From a checkpoint of a small mixture-of-experts model trained on Wikipedia: vocabulary 21458, 2 picks a token.
Below are experts of layer 8 (counted from 0) of a mixture-of-experts language model. Rows are named router (the router's row for the expert), gate (a neuron's input weights, with its number), up (a neuron's input weights, with its number), down (a neuron's output weights, with its number) and show model dimensions 0-191. Each number is 128 + 24 x the weight over its row's rms, rounded and kept within 0 to 255.
Before each expert's rows: a language model's description of what the expert responds to. This comes from a sample of Wikipedia text that the model never trained on.

# expert 19
Description: Middle and final digits of four-digit years in dates and tables, like 20-0-4, 19-7-4, 1-8-99.
router [115 125  79 142 120 151 128 109 120 155 164 107 133 109 132  85 136  91 106 109  75 160  98 122 154  76 123 164  82 155 119 159 164 135 150 124 124 139 145  82 142 157 107 150 128 117 103 110 105 134 129 137 174 132 151 177 120 155 125 112  87 163 136 121 106 146 113 113 159 145 137 105 147 100  93 125 118 125 132 146  93 109 114  91  83 135 135 155 138 145 106 149 115 109  93 119  90 145 120 132 101 161 142 129 121 119 137 110 177 105 129  94 115  99  84 138 131 180 142 130 141 158 175 159 130 112  88  95 128 148 112 146 124 122 165 155 159 104 121 136 147 152 116 100 117 182 138 142 144 146 103 154 110 150 144 124 126 122  93 130 103 127  88 115  80 137 168 127 124 106 122 138 121 155 155 148 108 170  87 140 113 132 135  97 142 127 115 117 100 110 166  92]
gate0 [143 110 115 148 118 135 127 164 158 168  93 140 103 120 136 122 117 121 149 116 110 119 106 105 139 101 140 124 153 170 141 151 127 113 101 109 137 109 200 150 122 106 161 128 117 126  82 163 128  98 186 155 139 125 113 166 130 114 144 131 121 117  85 134 115  95 130 115 122 139  64 131 145 126 129 141 116  87 190 146 137 153 138 117 134  89 148 122 176 113 171 140 126 135 145  94 159  92 132 125  94 120 134 125 166 108 144 140 160 184 133 117 112 112 159 134 140 117 137  95 127 124 132 158 155 133 186 103  88 108 135 146 132 206 155 102  86 175 132 110 113 171 141 130 143 133 132 116 101 119 104 148 135 173 116 137 132 137 128 136 145 126  97 115 166 106 121 110 169 127 118 133 134 145  97 139 101 154 101 126 145 124 111 118 104  77 115 141 133  95 129 131]
up0 [140  93 101 147 125 144 132 102 152 162 144 122 103  99 158 112 145 134 134 122  95  93 138 104 123 137 129 133 127 142 126 158 103 121  77 106 119 143 148  88 146 153 144  90 109 132 103 151 108 112 133 180 110 150 121 136 113 135 160 145 128 138 104 153 116  93 123 116 124 117 102 164 138 141 109 120 124  85 179 168  98 125 166 161 132  65 122 123 107 119 118 156 101  92 126  63 143 139 158 127 139 147 120 110 185 125 143 128 153 139  90 152 136 131 186 106 132 150 147 131 109 153 145 155  95 117 138 160 106 130 127 163 159 159 149 146 146 144 141 129 120 122 176 112 188 152 136 127 135  79 110 120 145 192 127 126 146 134 141 145 124 126 114 107 136 103  95 115 131 119 133 124 145 128 149 104 125  95 140 147 143 125 135 104 144 104  94  83 119  72 120 186]
down0 [134 164 128 123 178 111 162 122  83 124  77  91 130 164 102 102 116 118 155 127 140 140 156 117 130 127 120 148  65 167 127  99 145 130 111 106 124 144 147  81 166 143  81 121 122 100 147 120 134 162 106 109 149  97 128 132 136  80 131  90 152 196 157 105 140  56 128 151  98 149 121 129 149 125 135 143 134 162 133 132 105  89 147  97 156 148 147 113  94 131 198 132 125 118 108 127 148 138 132 123 113  91 144 101 127  97 162 159 169 132 116 111 139 119 120 141 148 136 144 116 143 139 163 126 125 142 130 125 128 150 119 126 104 107 187 167 134 127 151 112 108 156 106 133 142 152 123 138 109 103 133 115  91 133 198  98 133 125 133 125 125 110 141 147 134  96 141 142 152 138 123 124 122 145 141 146 143  75 169 100 124 126 153 104 148 150 113 141 159 135 152 106]

# expert 16
Description: Closing parentheses and quotes after numbers, and the final digit of years, dates or amounts, as in (2002–03), 1915, $204,440.
router [132 122 168 142 159 114  96 116 160 122 124  65 158 125 108 134 117 114 111 145 116 163 173 129 134 114 155 160 116 143 122 166 146 110 131  99 147  91 138 116 131 140  96 142  98 110 126 140  82 113 139 125 112 108 122 144 119 103 128 131 125 134 162 153 153 116 126 129 172 139 150 124 159 127 145 126 145 110 107 177 185 125 128  89  87 135  77 141  96 109 121 167 149  77 129 138 164  83 142 138 138 193 126 108 121  97 129  83 110 104 142 179 136 137 109 116 144 119 111 119 138 136 135 107 142 114 117  99  98 122 111 136 123 106 125 164 134 131 108 135 132 133 114 107  89 128  74 105 156 128 166 155 149 116 132 104 118 109  87 151  80 139 145 163  97 138  81 102 130 131 126 169 107 113  87 124  92  82 133 127 102 159  98  90 142 105 142 128 159 108 138 127]
gate0 [107 116 144 128 101 121 146 101 134 125  93 121 135 168 107 183  75 122 151 132 145 126 128 121 153  70 125 127 128 123 140 139 118  89  86 100 119 137 165 163 127 163 182 142 135 177 114 128 129 120 119 166  55 170  77 123 153 140 114 122 135 157 117  96 149 115 136 126 133 124 140 105 128 105 160 113 117  92 127 161 118 118 140 107 151 120 124 132 177  98  98 108 127 163 122 116 107 135 127 153 139 120 133 130 115 115 125 118 170 110 123  76 106 138 138 131 139 110 132  83 130 160 139 117  93 115 129 104 117 139 186 112  99 115 125 109 114 126 107 141 122 128 133 104 119 160 136 137 136  99 119 119 125 154 123 153 140 133 127 140 123 126 161 119 158 119 131  46 119 117  93 141 140 125 118 161 164 168 149 187 102 128 105 141 124 191 119 156 120 181 127 107]
up0 [120  98  96 136 119 158 127 140 107 123 166  76 137 141 125 103 112 145 117 149 127 145  94 110 167 160 150  96 142  82 135 122 149 129 160 114  99 146 107 151 154 178 150 152 130 147 121 149 121 129 127 154  85  87  94 187 110 164  95  86 100 122 154 152 182 132 134  99 158 150  93 146 138 119 122  97 119 100  94  99 107 115 136 134 109  93 135 106 194 141 138 134 127 153 163 123 133  78 134 141 139 116 119 142 145 135 136 113 127 118 163 116 119 139 129 120 125 132 157  82 127 111 105 139 118 139 131 117 121 124 118 191 142 118 114 144 129  92 115 124 152  96 127 132 106 129  70  95 148 113 107 152 145 123 117 115 116 107  82  56 118 160 127 150 133 149 115  98 131 162 123 154 147 138 106 112 145 141 103 155  78 109 151  79 134 148 139 132 142 147 116 129]
down0 [130 111 122 114 132  99 163 115 103 144 134 144 127 133 135 115 159 152 111 131  94  88 146 118 118 174 103  89  91  87 122 115 152 180 138 129 112 155 108 134 100 141 113 140 163 145  97  84 132 158 162  83 128 157 121 116  88 150 131 131  98 106 121 132 152 174 151 130 140 131 151 160 138  88 137 124 142  87 121 111 127 123 144 112 159 121 158 121 112 126 128 128 138 135 149 146 105 104 109 107 132 120 110 138 125 199 101 125 156 177 114 115 143 149 148 170 127 155 146 106 110 138 124 132 112 115 107 132 151 116 129 140 114 144  94 152 110 110 171  92 159 103 168 103  85 150 137 151 139 151 132  71 120  86 143 100 208 146 162 133 131 102 141  98  88 100 123 135  80 120 126 133 118 121 166 150 118 104 134 135 139 121 143 110  91 122 104 157  98 138  78 139]

# expert 22
Description: Non-leading digits within longer numbers such as coordinates, decimals, measurements, years and reference codes, plus units like lb, sq, ′.
router [127 150 114 143 145 161 111 117 133 133 155  83  97 135 138 118 127  94 128 136 157 159 139  92 147 123 153 158  80 123 127 141  96 113 134 100 138  81 128  93 112 138 107 131 124 118 114  74 158 146 123 103 120 100 120 165 138 130  91 156 122  97 146 126 128 190 128  90  82 117 155 108 140 157 146 111 124 167 151 148 123 136  82 149  76 111 144  87  98 127 123 150 147  89 160 124 125 126  80 166 145 131 156  91  97 141 106  89 168 117 126 116 119 107 116 123 123 130 130 151  96  95 176 157 149 144 135 107 120 120 148 136 128  70 165 124 162 117 118 133 140 171 120  93 136 119 124 150 153 155 114 131 152 113 169 115  88 147 108 121  97  98 122 142 119  99 122 151 110 123 139 131  89 116 115  61 170 170 132 113 114 139 113  97 115 132 122 112 126 115 135 147]
gate0 [120  92  83  99 129 151 115 135 132 137  63 128 124 115 142 122  96  94 165 112 113 147 102 113 132  95 118 146 138 121 121 160 127 149 132 117 147 104 112 141  69 150 157 133 129 117 185 100 131 138 179 122 124 143 178  97 124 116 123 140 114 132 170 128 131 137 120 131 134 121  91 160 123 107 141 127 151 137 118 109 140 143 123 162 156 166 125 130  90 124 140 144  97  79 120  75  79  99 127 155 146 114 127  64 153 115 140 121 101  86 118 114  73 112 112 141 136  73 117 145 104  97 110 122 125 125  99 128  88 127 111 141 140 175 101 110 141 160  87 116 123 175 141 120 150 125 114 124 118 147 147 143 126 121 141 111 113 116 130  98  64 121 134 159 116 136 140 192 110 105 135 180 112 116 128 137 132 121 102 108 147 112 119  94 125 102 104 167 106 146 136 133]
up0 [167 125 136  90  82 127  97 130 124 136 116 142 159 145  95 164 132 174 113 122 114 160 164 127 141 107 145 110 116 115 176 119 148 110 162 101 159 136 118 101 153  93 109 119 162 177 151 142 126 133 133 106 167 103 169 118 140 132 123 148 118 123 115 111 141  87 166 112 132 143 127 161 108 143 134 147 121 131 133 113 129 139 162 119 131 113 110 145 132 104 126 129 166 147 104 152 161 158 112 114 140 132 158 130  92 146  86 107  90 102 115 147 110 175 169 104 143 157 127  83 126 123 135 146 145 131 115 169 150 103 159  74 131 130 104 168 126 113 151 115 129 115 152 164 150 146 102 138 107 153 137 120 134 135  79 159 130 153 143 139  59  91 158 112 135 102 134  98 100 137 156 111 103 152 174 135 128 103 169  96  82 124 121 187 120 112 118 112 139 105 106 111]
down0 [122 144 156 117 187 120 104  77 119 177 144 120  79 102  96 139 107  96 114 122 168 155 110 117 112 160 115 131 109 121 147 143 130 142 150 115 116 126  79 133 126 169  73 174 143 143 112 125 150 130 141  86 102 134  89 102  99 173 115 120 138 124 115 102 133 163  96 117 121 126  90 113 149  85 145 141 144 152 109 140 104  95 147  93 149 137 122 131 132 179  85 119 138 111 165 141  87 128 117 131 159 104 105  98 130 130 123  98 155 122 106 126 119 155 121 112  94 115 109 141 147 159  98 170 147 114 134 159 119 145 152 139 110 138  84 114 136 123  87  63 194 109 146 147  94 137 143 126 147 122 112 135 101 149 164 133  98 149 118 165 174 137  83  97 122 103 126  90 129 133 142 138 150 153 125 111 155 110 129 140 120 133 137 114 128 148 121 145 123 135 148 108]

# expert 30
Description: The first digit of a multi-digit number, mostly 1 or 2, in years, dates, times and table figures, such as 1985, 2026, 12:00.
router [120 149 122  99 107  85 133 117 141 113 133 127  71 130 135 124 128 140 192 143 175 137 100 136  90 156 127 141  85 157 109  80 130 144 146 109 110  99 117  78 126 144 111  97 167  88 130 124 118 104 107 125 107 165 138 108 110 111  93 135 175 137 152 111 125 110 142 115 143 154 118 119 146 113 145 182 124 147 106 133  92 128 170 117 115 125 148 124 119 158 104 162 143 152 127 115  95 138 116  96 133 120 123 152 147 112  83 111 155 114 145 104  87 120 105  87 141  98 141 118 104 106 177 117 146 139 150 150 119 129 117  97 138 145 143 145 108 140 176 142 112 176 173 132 140 151 149 147 122 167 140 137 156 114 150 106  94 121 119 132  96 162  92 145 147 186 104 167  98 109 143 134 143 122 162 135 131 165 172 152 135 113 148 122  72 154 117 110 121 113 136 120]
gate0 [133 106 131 157 157  76 107 134 112 131  93 137 120 154 168 137 100  97 133 143 123 150 148 146 185 113 154 140 155 134 126  84 111 158 146 111 119 120 149 130 110  89 140 129 133 137  87 118 137 119 106 139  90 134 111 135 185  74 120 162 157 149 112 129 137 108 138 108 148 147 122 123 137 140 128 122  67 136 100  90 117 141 111 153 139 175 125 149 121 116 129 126 166 145 153 141 164  98 122 114 119  84 175 147 163 104 134 135 142  99 104 131  74 125 136 143 170  92 163 131 142 153 151  99 163 115 145 115 113  92 158 158  82 166 118 106 128  90 105  99 154 144 128  99 135 139 138 115 152 108 147 113 126 137 132 105 175 117 167 169 179 153 134 119 145 175 132 144  99 130 139 134 126 125 170 100 104 153 168 120 142 140 152 148 121 148 131 132 102 158 128 117]
up0 [110 128 166  97 142 182 129 148 124 142 116 147  95 126 130 131  76 138 113 119 152 137  91  98  97 135 154 128 153 134 117 106 130 157 104  77 137 146 158 117 134 139 134 133 134 107 111 133 144  91 138 152 148 120 184 133  60 126 107 103 118  89 121 139 153  79  86 107 138 142 105 151 127 100 127 114  95 160 140 157 111 101 109 122 122 110 135 140  95 142 145 135 167 111 124 105 111 128 161 100  83 111  71  80 138 116 112 130 111 116 143 136  86 121 113 152  97  75 126 133 112 115 111 137 150 128 123 128 127 153  96  89 152 106 132 107 128 165 172 130 133  85 142 178 109 108 138 108 106 136 169 150 113 129 117 117 128 127 131 131 151 112 118 113 146  66 106 129 153 126 100 112 109 141 105 135 133 168  86 133 157  98 123 123 157 157 112 155 100 115  99 180]
down0 [146 151 136 136 110 167  97 117 108 115 135 130  92 100 121 143 129 128 152 112 165 134 124 167 106 114 108 120 167 125 151 161  93 110 150 128 179 132 121 118 116 111 143 121 109 142 196 147  97 106 125 157 143 109 149 105 154 137 148 147 102 115 117 102 138 107 186 109  97 115 134  76 104 125 125  81 127 139 115 121 124 143 169 152 133 100 126 128 109 177 125 158  95 161 146 131 101 159 134 162 122 112 129  87 181 162 139 149 123  73 116 178 117  98 116 108 139 127 155 144 118 107 157 134 129 132 125 102 119 139 126 112 105 146 189 158 108 162 116  92 125 143 105 134 130 155 126 100 128  98 102 125 143 100 112 140 149 124 113 119 149 159 137 108 163 176 132 124 130 138 128  80 113 131 150 118 205 151 102 153 136 111 145 183 154 134 128 147 123 113 116 104]